python train.py --d_shared_expert=0 --norm_place="pre" --norm_eps=1e-05 --attn_scale=0.236 --init_std_o=0.0 --learning_rate=0.012 --warmup_steps=50
Below are experts of layer 4 (counted from 0) of a mixture-of-experts language model. Rows are named router (the router's row for the expert), up (a neuron's input weights, with its number), down (a neuron's output weights, with its number) and show model dimensions 0-191. Each number is 128 + 24 x the weight over its row's rms, rounded and kept within 0 to 255.
Before each expert's rows: "comes before" lists some tokens at least twice as common just after its tokens as in all text. This comes from a sample of Wikipedia text that the model never trained on. Tokens count by the router's weight.

# expert 3
comes before: "-", "|", "201", "1", "200", "=="
router [115 148 163 142 117 168 108 130 113 135 138  74 136 130 151 154 122 170  96 137 144  65 145 129 112 105 152 135 117 157 149 113 160  94 104 110 103 135 134 113 129 125  94 150 120  79 146 147  95  86 145  97 148 151 130 174 113 120 140 122 110 127  72 131 164 132 134  98 129 163 135 160  92 119 141 125 143 118 121 121 132 115 141 173  87 143 109 145 103 119 112 120  92 170 105 144 157 125  92  84 115 142 153 160 151  95 167 120 144  71 115  95 151 130 131 137 110 129 111 114 159 121 127 110 152 138 147  92 124 147 119 135 121 182  81 170 125 166  97 146 132 104 141 131 108 148 167 123 143 125 100 152 150 133 165 130 152 140 165 127 172 109 121 139 127 123 155 114 130 133 112 110 132 142 100 109 118 182 130 166 106  77 131 116 169 122 104  99 143 136 107 117]
up34 [121 138 109 180 121 128 107 107  91 113 167 137 123  97 127 120 180 126 135 194 104 156 138 155 133 157 135 108 148 177 140 114 145 110 109  99 130 155 184  88 119 110 160  98 105  96 115 113 133 134 103 139 154 148 122 155 138 111 108 149 135 143 128 140 164 139 145 112 105 188 112 123 113 102 127 124 161  92 145 157 139 130 100 145 138 131 121 100 110 160 109  74  89 114 119 145 116 123 137 124 138 110 147 133 107  93 132 139 110 141 110  82 138 167 150 150 126 116 145 133 132 154 150 110  96 117 147 141 154 101  91 133 153 131 123 150 126 108 133 168 114 100 156 167 148 130 171 144  96 152  89 137 129  98 190 122  87 122 183 120 101 154  98 155 157 135  86 122 137 160 115 116  92 118 129 139 142 114 121 107  72 129 164 154 122 117 118 148 117 143 100 121]
down34 [152 126 152 134 118 164 144 159 165 141 117 108 149 137 110 135 155 137 102 140 150  98  70  95 126 138 124 161 111  95 145 153  72 164 122 156 128 162 125 109 107 104 140 156 156 119 154 103 137 108 164 121 123 101 117  72 136  66 124 142 138 115  90 189 149 119 158 117 138 150 139 114 179 147 122 140  82 107 178 102 113 102 135 141 133 103 144 153 129 148 111 137 150  97 169 126 119 143 124 108 104  80 113 115 139 131  99 150 136 136 133 125 143 126 128 121 106 149 134 125 160 100 156 153 130 122  85 132 129 130 125 172 155 120 128 114 127 163 108 181  95 147 101 134 120 154 138  83  97 146 147 116 148 140 141 120 148  84 136 108  98 104 140 165  94 138  79 114 134 104 152 137 132 131 126 102 144  66 120 152 152 124 151 108 164 146 117 140  92 135 123 149]
up35 [ 99 126 121 138  90 176 101 137 114 122 113 118 156 111 125 155 120 165 125 174 115 158 103 114 118 143  89 148 104 127  95 155 170 156 137  80 107 100 105 143 113 123 126 138 146 121 140 123 139 128  99 132 101 128  63 127 101 102 164  89 155 140 159 150 124 111 120 168 126 134 136  96 111 148 143 162  96 124 127  98 108 148 130  89  90 140 151 137 118 112 103 106 124 113 123 113 114 150 113 126 112 139  96 188 127 139 115 104 156 121 130 130 116 116 133 125 137 150 115 110 150  99 134 100 132 185 142  87 127 147 122 136  98 147 115 141 118 142  86 168 163 125 123  98 117 170 122 169 167 114  88 137 153 144 143 120 153 128  86  79 144 130 141 137 169 164 166 148  99 131 122 168 119 108 100 148  87 171 166 155 158 130 143 118 135 159 122 133 148 122 112 188]
down35 [156 115 120 106 104 122 127 122 134 156 131 165 111 109 127 105 148  82 111 133 130 134 118 118  87 149 137 141 162 136 149 133 143 116  92 156 151 144 105 125  89 118 138 151 167 116 107 145 136  93 121 123 106 130 138 128 132 136  90 133 144 107 141 111 151  59 147 121 109  93 108 109 157 183 108  99 124 121 137 102 116 114 132 170 114 133 128 101 124  92 154 155 139 126 116 128 107 115 112 144 133  95 144 101 119 104 150 157 163 143  98 109 113 138 156  96 120  85 134 123 161 108 140 143 123 112  98 115 167 152  91 121 145 132 159 123 117 105  98 104 137  97  82 176 126 159 102 108 132 151 108 142 129 144 105 153 151 169 138 123 132 101 150 148  66 150 180 116 121 146 102 174 111 141 134 128 150 116 139 113 134 118 136 152 128 196 177  71 126 100 175 181]
up36 [119 148 162 154 133 156 145 134 131 115  88 105 122 137 131  93 131 105  87 158  93 159 122 153  84 163 142 123 138 141 128 130 179 153 109 107 135 129 102 124  95  82 124 118 160 112 131 128  95 124 121 125 176 117 146 157 142  96 130 106  93 123 139 105 146 119 148 134  98 109 101 102 100 111 174 125 106 106 149 114 152 155 152 119 118 137 128 172  82  83 137 108 156 149  78 137 161 156  74 147 148 158 142 104 183  83 142 127 132 117 147 144 124 108 102  97 134 128 176  96 156  86 136  90 131 142 134 123 153 140 136 116 109 137  92 129 111 106 122 150 193 129 118 125 145  87 124 161 125 109 132 141 143 158  99 135 149 151 145 106 125 137 158 119 151 127 105 114 111 122 157 150 117 150 128 168 128 147 159 143 138 114 108 142 125  87 165 116 136 171 179 114]
down36 [118 125 117  95 122 121 160  88 143 114 172 108 138 217 131  99 151 131 126 157 141 140 145 132 115 165 103 116  87 107 131 117  68 111 116 119 114 163 146 109 124 145  75 143 157 153 169 131 118 122 136 118 135 136 135  86 122 113  97  98 147 124 110 112 143 145 140 108 121 146 145 113  97 120 124 120 107 136 144 148 140 116 125 123 172 116 134 126 182 158 151 110 125 130 138 156 112 138 139  93 143 155 170 129 107 137 119 145 132 130 146 124 114 119 136 149 113 149 130 151  91 122 176 140 119 108 139 118  93  29 119 119 150 113 122 170 142 131 105 129 140 152  99 128 124 103 131 153 136  99 171 112 149 141  79  93 118 148 108 114 162 125 151 185 116 124 131 126 118 145 147 115 160  73 109  80 127 146 125 115 130  97 129 145 145 111  91 112  95 175 140 141]
up37 [131 126 119 103 114 168 118 148 124 153 163 113 146 105 117 135  92 153  77 112 144 103 135 108 143 117 131 156 134 123 164 114 117 147 135 113 113 138 163 123 115 123 158 101 115  92 153 104 124 133 138 112 150 132  65 120 106 160 134 137 137 149 121 105 103 124  77 138 129 185 114 109 169 163 101 156 122 131 146 170 140  97 147  97 158 128 134  90 102 143 123 127  97 172 103 153 107 131 133 104 103 128 149 116 141 133 129 113 193  93 165 170 105 135 112 108 132 119  98 122 157  95 107 106 162 147  80 110 152 118 134 137 131 139 114 131 154 173 122 142 181 157 123 139 159 123 177 145 122 117 121 135 161 126 128 121 155 122 157 128 154 162 121 130 157 115 163 127 140 122  70 154 119 111 112 104  92 103  82 142  97 101 120  94 157 164 169 134 125 100 156 149]
down37 [ 81 125 112 132 101 127 134 146 119 140 135 167 162 124 126 130 125  98 129 104 151 129 131 119 108 118 138 140 120 154 150 100 156 140 127 121 150 128 161 148 175  98 114 155 156 125 101 159 117 110 170 122 119 124  94 110 207 153 103 129 149 110 103 134 107 145 113 119 134 110 102 144  85 115 157 101 113 144 168 138 125 168 141 149 136 121 115 158 137 136 115 122 147 100 148 120 124 129 107 118 123  75  91 122 138 148 125 128  82 135 121 107 117 145 131 116 143  86 107 101 122 174 113 162 142  96 153 130 106 141 143 149 133 111 138 134 136 130 145 130 111 114 152  76 161 134 108 126  74 110  96 158 177  90 162 157 116 127 145  89  82 140 132  80 126 130 117 106 176 172 128 129 106 124  95 137 129 110 133 103 148 173 128  86  69 152 133 111 129 192 144 161]
up38 [162 127  88 125 119 145 167  90 156 166 138 116 169  93 116 192 128 133 147 142 123 129 130 111 124 131 111 134 101 122 162 129 117 150 165 111 141 123 126  97 110  94 107 162 136  93 106 101 122  81 117 119 135  86 133 125 117  98 114  99 148 146 131 133 144 131 158 122 127 112 141 208 139 152 151 152  99 139 154 158 136 102  99 142  71 121 120  94 134 110 164 155 178 122 130 107 112 121 101 112 165 138 118 115  97 106 149 146 120 136 112 117  98 134 147 153 136 152 127 184  96 135  95 131 109 133 117 115 113 122 164 156 119 117 113 107 168 109 102 137 122 119 143 125 138 145 139 108 132 105 119 141 178 125 119 136 132 144 128 116 139 102 109 127 128 134 104 158 137  87 157 161  60 124 161 133 156 161  81 134  73 143 160 109  93 148  87 120 167 106 128 130]
down38 [117 135 100 143 138 142 130 139 135 136 111 148  92 157 152 130 168 115 166 145 161 152 120 110 124 128 137 130 129 136 116 143 160 139 101  89 129 103 126 129  82 103 125 114 177 100 128 151 198 104 128 138 150 168 114 178 130 126 113 114 100 155 128 143  97 108 151 142 142 109 135 119 147 182 130 107 109 131 140  83 113 128 139 157 120 155 109  94 134  91 104 101 132 161 118 115 130 127 144 155 132 145 121 107 124  67 117  88 105 153 124 126 100 134 157 135 131 162 126  82 153 128  68 166 110 114 120 133 130 154 169 138 129 151 127 108 112 116  97 161 134 109 115 114 106 123 135 109 141 132  91  88 153 141 123  97 142 161  93 110 166 143 130 112 111 132 162  49 118 161  73 150 122  70 119 106 138 148 126 152 155 159 134 127 149  98 168 120 142 122 135 124]

# expert 2
comes before: " ", " the", " a", " M", " S", " N"
router [110 158 135 116 105 145 111 112 131 168 120 144 122 176 106 115 131 175 102 110  85 103 145 129 140  75 172 119  79 156 135 103 169  93 139 120 107 123 151 129 119 118  91 139  92 104 150 101 116 116 159 111 154 149 101 151 130 141 178 138 138 194  84 125 139 119 150 162 147 143 143 171 127 136 143 146 109 102 121 143 161 135 171 113 115 124  97 116 108 133 106 197 127 137 120 124 166 126 131 101 172 161 158 138 142 103 151 108  82 120 158 171 192 111 110 135 156 123  91 120 156 125 112 136 125 132 135 138 165 138 138 100 154 119  91 161  73 148 114 134 120 124 152 159 109 150 130 128 153 160 137 157 119 101 132 163 110 142 154  94 133 137 162 136 131 125 129  84  93 102 117 120 128 130 100 107 119 127 118 122 134 131 141 112 142 117  99 129 119 113 114 102]
up50 [152 135 105 135 107 100  70 172 118 124 114 133 165 152 193 126 119 126 130 115 179 154 134 104 111 158 181  95 127 127  91 140 143  98 134 126 109 152 119 157  97 156  92 115 103  97 144 124 126 112 108 155 149 121 130  64 147 125 124 117 160 156 143 154  90 126 101 110 117 122 108 117 134 159 118 146 108 148  88 132 102 129 148 144 119 126 118 144 111 137  90 169 168 121 149 160 147 109 122 129 151 135  87 113 135 138 137  89 102 150 145  91  86 158 126 147 166 111 131  92 137 154 124 104 123 121 157 157 130  93 124 133 121 192 135 130 134  95 146 116 112 103 150 135 145 128 148 102 158 106 103 133 135  98 138 124  96  80 175 122 141 138 119 169 137 111  96 144 125 139 167 107 124  98 169 121 123 129 103 104 124  75 150 143 169 124 113 143 105 149 158 141]
down50 [136 170 137  78 131 138 119 170  80 159 174  94 152 137 115 116 129 152 129 121  93 144 129 122  91 111 131 110  73 159 130 101 125 105 127 140 138 112 139 136 132 188 142  99  99 107 137 106 113 124 149 133  79 108 110 130 170 112 101 108 153 109 101 133 178 138  87 104 131 132 125 125 147 118 161 106 148 128 104 134 115 132 132 145 155 147 106 130  79 113 127 121 111 137  92 122 143 121 162 108 157 149 139 146 148 123  95 130 143 146 116 124 109 128 121 157 102 145 135 162  84 113 133 126 109 132 148 106 121 152 115 166 139 119 155  82 112 139 115  80  92 172 132 155 128 129 145 149 128 131 164 137 152 113 202 110  88 112 158 130 155 129 137  86 105  98 147 161 172 102 139 119 141 132 164 156 130 126 119 152 155 109  98 163 121 103 129 155  71 139 112 168]
up51 [178 127 111 112 121 103 137 133 115  69 141 127 167 133 128 130 109 192 114 103 112 100 147 134 124  93 110 130 110 126 118  83 114 127 113 183 128 117 145  67 123  88 160 142 154  84 120  75  90 148 152 103 109  75 135 124 132 163 132  94 166 167 118 145 136 123 125 173 121 112 130 145  98  81 155 134 147 159  92 105 126 102  96 127 129 170  97 121 145 168 134 120 153 139 152 131 106 106 117 150 154 131 149 120 121 117 125 113  99 123 107 162 138 138 111 153 122  75 102 118 108 132  98 111 144 107 133 123 138 146 157 140 145 163 121 119 122 150 155 174 164 148 112 175 133 142 161 111 117 122 160 137  99 161  90  97 157 135 111 135 104 139 156 148 142 136 158 135 149 114 117 112 120 110 160  99 112 146 154 141  93 141 148 125  88 162 104 114 125 123 142 123]
down51 [ 89 113 120 164 135 163 162 127 142  98 137  87 130 126 145 142 122  70 139 163 115 139 132 102 170 136 137 128 133 125 116 139 123 108 172 138 127 120 132 137 102 115 114 109 104 148  93 137 135 154 119 162 141 111  92  82 133 122 147 106 123 100 173 126 111 155 137 154 130 152 140 119 167 171  97 113  92 127 112 138  99  96  77 122 103 134 107 133 126 130 132 177 132  67 156 161 121 117 172 130 151 148  87 169 145 159 129 129  83 118 160 119 137 145 143  96 131 127 111 105  88 118 104 118 145 106 117 206 102 132 135 119 111 120 110 137 115 160 123 121 170 112 115 146 112 147 150 106 129 107 120 149 111 122 168 115 161 137 152 124 173 143  91 116 121 106 144  95 136  79 154 120 105 110 129 130 109 149 109 159 149 103  99 121 159 136 111 131 181 140 158 174]
up52 [126 167 151 130 129  88 160 129 152 119 155 128 154 148 138 120  93 113 150 148 144 121 134 143 125 135 163 168 138 131 106 115 132 115  84 105  94 139 114 106 119 180 127  99 129  79 178 125  74 148 148 109 132 114  96 120 111 156 153 107 144 121 128 105 124 118 149 103 134 153 125 104 113  95  93 102 124 111 119 122 177 160 164  99 118 136 128 122 155 161 110 100 144 145 100 135 130 114 147 119 103 132 108 129 122 156 160 167 113 115 154 180 111  94 134 115 137 138 127 118 102 104 113 161 106 169 114 150 136 117  99 109 119  99  71  97 136  87 100 142 166 144 166 130 122 159 135 144 127 125 126 124 150  92 127 138 131 150 143 157  97 148 137 150 100 107 131 121  84 146 125 138  95 191 132 142 135 185  97  92 163 141  86 137  77 157 113  96 120 161 119 148]
down52 [149  73  96 162  70 111 146 147 116 140 131  83 110  86  81 165 136 123 127 130 177 108 189  77 150 177 114 126 132 127  71 120  85 116 137 118  87 151 115 123 124 124 118 105 129 177 150 145 124  95 131 119 128 120 105 116 111 126 120 101 128 113 149 104  87 132 118 112  82 122 100 144 129 137 130 147 104 126 130 123 136 133 117 197 111 136 103 124  88 147 131 118 142 150 124 129 169 132 166 146 127 150 134 135 148 104 148 111 120 108 146 144 172 108 143 162 135 132 184 106 144 115 104 114 120 128 178 155 122 117 118 164 103 108 153 122 104 157 118 147 128 136 114  97 129 127 146 141  91 166 127  96  96 107 101 133 135 151 151 151 102 178 132 144  93 173 136 132 172 141  95 134 105 128 113 119 139 127 148 137 135 148 137 158 160 115 164 113 114 121 115 123]
up53 [146 132 167 112  96 118 107 143 193 110 110 174 129 156 134  87 151 111 142 138 128 142 174 118 106 136 142 133 125 147 122 158 183 126 138 110 106 112 101 149 105 144 110 133 144  97 136  86 116 110 120 120 166 115 165 136  96 108 124  88 157 164 150 145 125 128 125 111 154 134 152 114 135 112 169 119 107 143 134 163 138 143 165 121 121 160 113 119 117 116 173 158 141  90 133 138 146  99 133 126 121 136 130 118 119 136 101 138 163  85 118 143 160 109 190 109 115 105 105 135 138 120  84 118 146 147 147 137 112 100  91 140 109 156 140 141 168 123 161 109  79  92 126 127 105 125 167 119 132 114 142 145 126 121 199 137 127 104 169 130 134 118 114 131 123  79 104 136 122 128 130 136 196 107 113  95 151 120  55 133 157 103 141 114 127 107  98 128  98 101 126 162]
down53 [132 119 151 125 127 113 162 156 112 139 180 125 141 134 146 147 115  94 151 122  99 145 158 144 134 106 154 133  95 149 160 100 137 101 139 106 147 148 164 125 131 124 123 160 143 125 138 138 148 131 112 144 128 133 104 124 186 140 139 164 119 132  97 171 106 147 123 102 133 111 106 118 187 139 122 122 130 150 112 148 144 118  79 115 136 124 189 140 145 130 135  87 136 134 146 137 138  98  91 121 123 120 127 110 105 102  91  92 123 183 144  76 115 103 145 117 183  51 146 133 103 143 117 141 116 145 123  97 126  77 141 168 145  70 142 125 150 160 138 140 114 124 126 119 120  88 136 128  89 104 147 127 125 118 128 166 129 103 145 115 146 140 164 119 113 138  96 105 103 105 109 131 120 138 131 143 108 139 185 148 153 130  95 130 103 146 114 111  66 154  98  74]
up54 [151 120  84  92 138 117 113 160  94 157 105 120 109  99 130  92 124 144 127 120 134  77 111 139 166 137 136 145 146 143 103 140 159 134 177 109  98 146 155 110 129 146 117 118 129 134 149 123 131 134 122 119 151 129 121  92 101 170 151 116  67 110 147 145 117 132 142 101 166 148  96 149 104 116 157 157 106 108 124 136 137 104 137 178 134 103 125 130 138 147 147 150 134 127 143 148  79 127 162  86 130 161 142 150 135 131 148 115  94 132 117 162 124 119 167 145 173 116 152  60 139 125 104 178 128 111  84 126 131 155 141 127 174 132 117 153  84 121 115 168  96 128 124 139 112 125 110 134  69 120 185 119  64 171 129 116 176 147 144 155 154 116 146 167 135 175 106 128 126 118 135 148 126 131 135 144 106 145 125  89 131 134 141 143 126 132 153 132 116 109  91 100]
down54 [144  88  79 140 146 168 145 126 104 105 161 146 123 138  90  98 147 111 135 147 147 127 104 200 120 138 126 128 114  97 122 170 125  98 111 106 153 140 112 127 124  95 110 181 125 133 156  98 107 118 111 132 169 154 137 109 134 126 140 120 131 145  77 183 118 133 108 117 147 133 114 128 170 166 167 111 101 145 124 130 159 110  91 123 100 128 112 134 167 157 113 146 139 120 161  97 100 111  94 143 130 120  96 126 104 133 151 130 143 113 163  95 112 136 121 112  93 115 109 131 129 119 113 152 113 146 146 135 150 132 106 108 113 113 134 153 163 129  90  91 136 102 104 149  76  90 157 111 157 137  99  97 191 141 168 138 118 193 117 119 138 160 140 136  86 153 159 156 120  98 153 128 120 139 131 139 109  73  83 117 129 137 128 134 119 155 126 141 116 167 129 129]

# expert 6
comes before: " of", " to", ",", " in", "ed", " and"
router [132  97 135 128 175 150 133 100 125 105 130 130 120 100 137 122 104 125 153 123 118 107 126  88  69 104 142  99  68 157 205 118 115 118 129 115 105 137 123 133 149 134 115 102 108  84 128 126 122 151 121 120 136 150 117 108 119 154 154 140 148  94 114 115 158 135 153 126 177 139 157 106  79 122 137 133 149  96 196 108 100 124 108 128 115 144 118 132 168 151 115 183 107 150 126 126 127  97 101  99 110 115 106 141 138 159 135 131 120  99  94 139 139 130  74 150 150 101 126  91 158  95 119 106 114 192 125 139 116 139 128 153 116 101 121 142 117 137 105 160 169 113 123 141 146 158 152 124 157 144 158 138 133 127  82 134 150 128 143 122 111 184 131 137 158 154 146  99 137  79 162 119 161 102 116  87 157 142 118 154  86 134 135 113 158 138 134 127 156 121 106 158]
up14 [178 116 116 102 175 143 106 104 141 115 176 155 130 146 137 148 113 124 119  98 154 113 139  72 142 102  80 157 145 121 159 119 115 117 113 144 125 124 122 132 105 138 132 146 117 102 146 162 141 101 106 114 115 154 158  97 135  63 104 136 111 103 130 109  93 139 159 121 128 128  84 165 135 122 171 182 146 139 167 108 182 146 101 128 119 140 105 125 173  68 128 145 138 102 123 177 136  89 111 114 131 124 118 118 140 114 138 113 106 164 157 119 157  90 136 139 157  85 156 113 143  94 115 129 129 120 168 117 135 171 131 128 112 138 118 167 138 143 143 104 140 119  99 130 123 143 142 117 116 201 133 158 126 118 118 120 177 107 120 143 111 120 125  73 156 164 170 121 107 128  95 114 100 100 122  74  99 129 119  98 145 128 124 131 131 134 126 126 126 128 135 142]
down14 [111 128 124 122 115 115 164 126 150 144 120 161 176 111 157 136 156 153 200 130 118 145 152 131 149 120 156 119 155 119 125 117  77 167 133 114 136 133 194 147 141  76 110 150 136 159 124  97 170 133 117 113  99 181 127 143 134 108 101 144 145 145 136 126 109 147 143  94 132  78  82 129 101 113 100 172 152 108 130 106  99 144 105  95 170 150 145 115 162 130 137 151 104 123 116 134 148 154  96 108 113 141 113 137 124 135 131 113 103 162 128 111 136 113 166 118 117 121  75 150  89 132 101 146  91  84 121 142  77 115 158  92 141 120 137 135 155 144 145 122 152 154 169 117 108 112 120  92 141 112 127 138 124 111 150 116  84 138 120 127 125 127 147 125 132 126 140 130 118 139 144 140 116 134 103 149 108 106 172 119 148 124 148  94 117 131  98  55  83 167  96 126]
up15 [141 159  83 121 107 125  85  92 119 111 120 111 134  67 126 121 117 127  81 130 131 120 145 124  85 115 146 116 125 121 121 134 117 135 132 133 114 140 123 121 121 117  73 118  94 190 172 140 127 116 139 100 128 202  90 103 108 162 137 140 106  80 162 114 123 130  99 151 135 121 167 102 117 162 119 122 110 161 126 152  97 138 114  97 133 142 140 150 122 140 130 120 144 158 145 135 160 105 106 134  91 147 112 155 131 149 132 122 156 139  98 138 136  90 174 156 140 119 129  96 161 117 110 125 162 118 100 120 151 166 126 146 133  91 117 124 197 137  98 135 103 186 113 149 110 125 154 125 124 159 142 140 144 120 132 138 138 113 137 110 115 154 154 112 136 107 123 114  79 126 124 141 124 109 144 100 145 213 171 107 116 138 158 146 120 119 123 164 117 144 119 180]
down15 [135  92 172 118  92 136 159 107 106  97 115  88 149 128 106 146 140 167 174 118 133 110 118 111 104 129 148 133 133 138 105 152 147 126 139 116 135 138 110 133 145 153 138 103 130 117 103 111 159 118  83 136 113 130 106 123 146 115 122 133 151 164 116 123  90 124 127 112 139  88 107 158 128 115 148 117 116 154 127 135 125 123 132 124 129 108 127  92 120 125 144 122  87 155 100 161  65 144 163 137 132  77 108  94 140 177 102 123 132 130 118 128 111 124 133 110 131 108 108 138 122 141  79 109 124  95  82 132 151 115 157  93 100 173 132 161 120 199 145 103 125 126  97 144  91 133 106 153 141 122 134 138 148 110 148 123 168 195 183 132 101 142 111 109 144 103 152 114 175 127 116 142 112 192 116 152 124 137 144 176  91  94 147 171 109 130 153 108 142 168 101 107]
up16 [109 104 144 112 156 136 150  89 116 137 159 135 108 140 115  68 106 135 120 118 101 145 105 129 152 120 162 157 137 117 144 142 122 163 158 130 139  87  80 146 106 151 110 120 131 115 140 143 155 122 107 118  42 152 109 114  94 109 112 116 121 188 148 162 126 115 171 123 121 103 157 133 137 140 148 134 115 102 159 205 100 127 102 174  67 111 133 147 136 114 116 128 109 156  89 139 122 105  58 125 138 138 123 106 149 120 128 118 146  71 131 142  96 144  67 101 150 136 162 106 152 125 116 138 138 111 120 130 126 139 139 133 108 104 160 142 139 159 107 128 123 142 163 122 122 137 125 107 142 135 158 168 165  99 101 125 165 160 107 136 125 169 107 133 138 143 155 108 124 142 122 145 122 156 123 148 131 146 146 139 133 138 128 108 144  84 160 102 138 105 156 139]
down16 [168 141 104 145 137 100 139 117 157 125 105 129 128 134 167 169 130 156  98 104 132 124 126 109 119 175 151 130 171 119 144 149  87 148 115 116 115 121 164 148 126 101 120 149 109 138 113 146 135 122 150 134 179 120 105 163 162 136 100 133 145 108 163 114  72 141  89 114 155  90 122 123 149 107 101 111 122 112  69 126 144 145 136 131 151  85 151 107  87 147 193 141 130  86 143 133 138 135 137 137 120 150 103  78 156 180 129 155 121 145 102 116 128 120 128 118 141 119 134 146 122 150 114 144  92 161 135 143 124 102 125 160 162 155 129  95 112 116 102 112 126 109 136 117 120 110 177 142  89 132 152 162 135 122 146 126 111 135 164 104 122 124 152 136 129 125  77 113 117  87  48  96 136 116 128  99 119 133 127 142 111 142 111 181 105 174 113 165 113 147  94 138]
up17 [136 124 133  98 122  85  96 111 119 103 151 125 127 129 102 114 107 140 156 125 106 113 156 172 156  84  97 116 135 123 129 132 182 133  92 154 115 104  66 135 125 122 127 156  93 148 170 160 116 115 121  78  86 114 111 110 171 150 126  96 127  88  93 145 160 122 120  99 126 116 137 156  99 135 132 120 112 132 124 111 124 138 164 143 130  93 148 157 155 141 132 105 147 110 115 124 151 108 101 115  93 151 119 150 109 131 128 117 171  96 143 153 123 163  88 146 116  91 112 151 128 140 107  81  57 150 112 160  94 172 149 140 125 150 107 127 143 155 129 131 149 149 154 141 181 127  86 119  93 124 114 145 152 138 125 103 131  91 156 127 136 145 145 135 111 122 120 114 130 179 128 122 162 140 111 113 124 145 188 100  83 122 158 136 173 116 142 111 143 154 137 141]
down17 [105 167 138 112 156 127  97 144 121 165 164 140 160 123 117 144 133 110 159 164 126 178 122 104 109 170  78 104 126 127 130  97 106 147 159 136 137 103 147 152  93  75 119 126 124 130 132 125 151 175 145 148 125 101 155 151 141 119 155 138 146 109 129 143 146 129 107  96 104 129 115 127 149 148 121 175 133 146 140 118 129 120 156 134 135 105 133 131 121  98  96 102 101 142 151 122 139 124 100 125 166  86 156 133 144 105 172 123 150 123  88 131 112 106 127 112 131 116 104 114 110 136 180 139 125 133 108 100 163 156 146 143 133 110 141 116 127 125 174 128 115 113 139 127 126 144 164 144 128 148 102 109  67 134 102 200 140 155  91 133  99  95 135 136 122 170 119  73 113  92 101 154  59 130 149 106 102 140 135 100 130 104 105 101  97 163 101 111  82 119 109  98]
up18 [169 147 153 142 144  69  66 113 138 131 124 144 114 108 150 113 113  96 103 123 183 131 118  86 121 105  91  92 158 139 148 137 167 163 124 132  83 129 133 147 124 114 124 109 127 105 157 127 119  89 125 145 130 104 119 123 156  95 145 101 155 113 135 146 138  69 126 148 116 106  98 194 154 182 131 153  90 135 155 107  90 132 142 114 133  95 122 135  93 130  88 126 130 124 125  98 138 121 100 146 151 161 138 118 178 121 129 120 152 146  83 114 134  99 145 107 127 154 123  80 128 111 127 159 173 120 118 147 142 102 118 111 111 143 158 101 157 104 106 173 140 132 146 102 146 141 128 142 171 128 172 120 133 122 132 185 124 149 129 123 152 140 138 126 130 152 171  93 133 162 129 147 136 155 125 111 119 134 120 109 121 132 118  74 121 138 132 153 138 177 156 129]
down18 [123 147 113  70 105 185 120 124 156 113  84 145 150 142 134 115 158 109 132 139  88 136 125 142 115 128 130 166 120 114 131 108 155 109 119 150 152 130 108 117 118 124 121 126 134 108 126  97 129 120 182 130 145 125 132 135 144 184  86 102 135 108 164 124 146 150 142 118 145 184 186  98  93 129 144  91 131 114 103 163  96 174 107 167  78  96 134 158 170 108  99 153 154 108 154 106 153  99 113 121 106 105 137 153 139 101 157 123 122 149 140 108 107 150 121 126 131 143 140 101 110 149 116 132 135 137 130 163 123 151 126 129 135 111  88 115 135 123 138 106  93 126  99 112 147 100 119 134 140 134 128 139 123 126 102 163 111 118 118 180 146 171 121 143 175 101 115 181 136 169  77 169 119 114 116 117 138 137 117 111 129 118 122  82 156  92 128  87 104  80 108 157]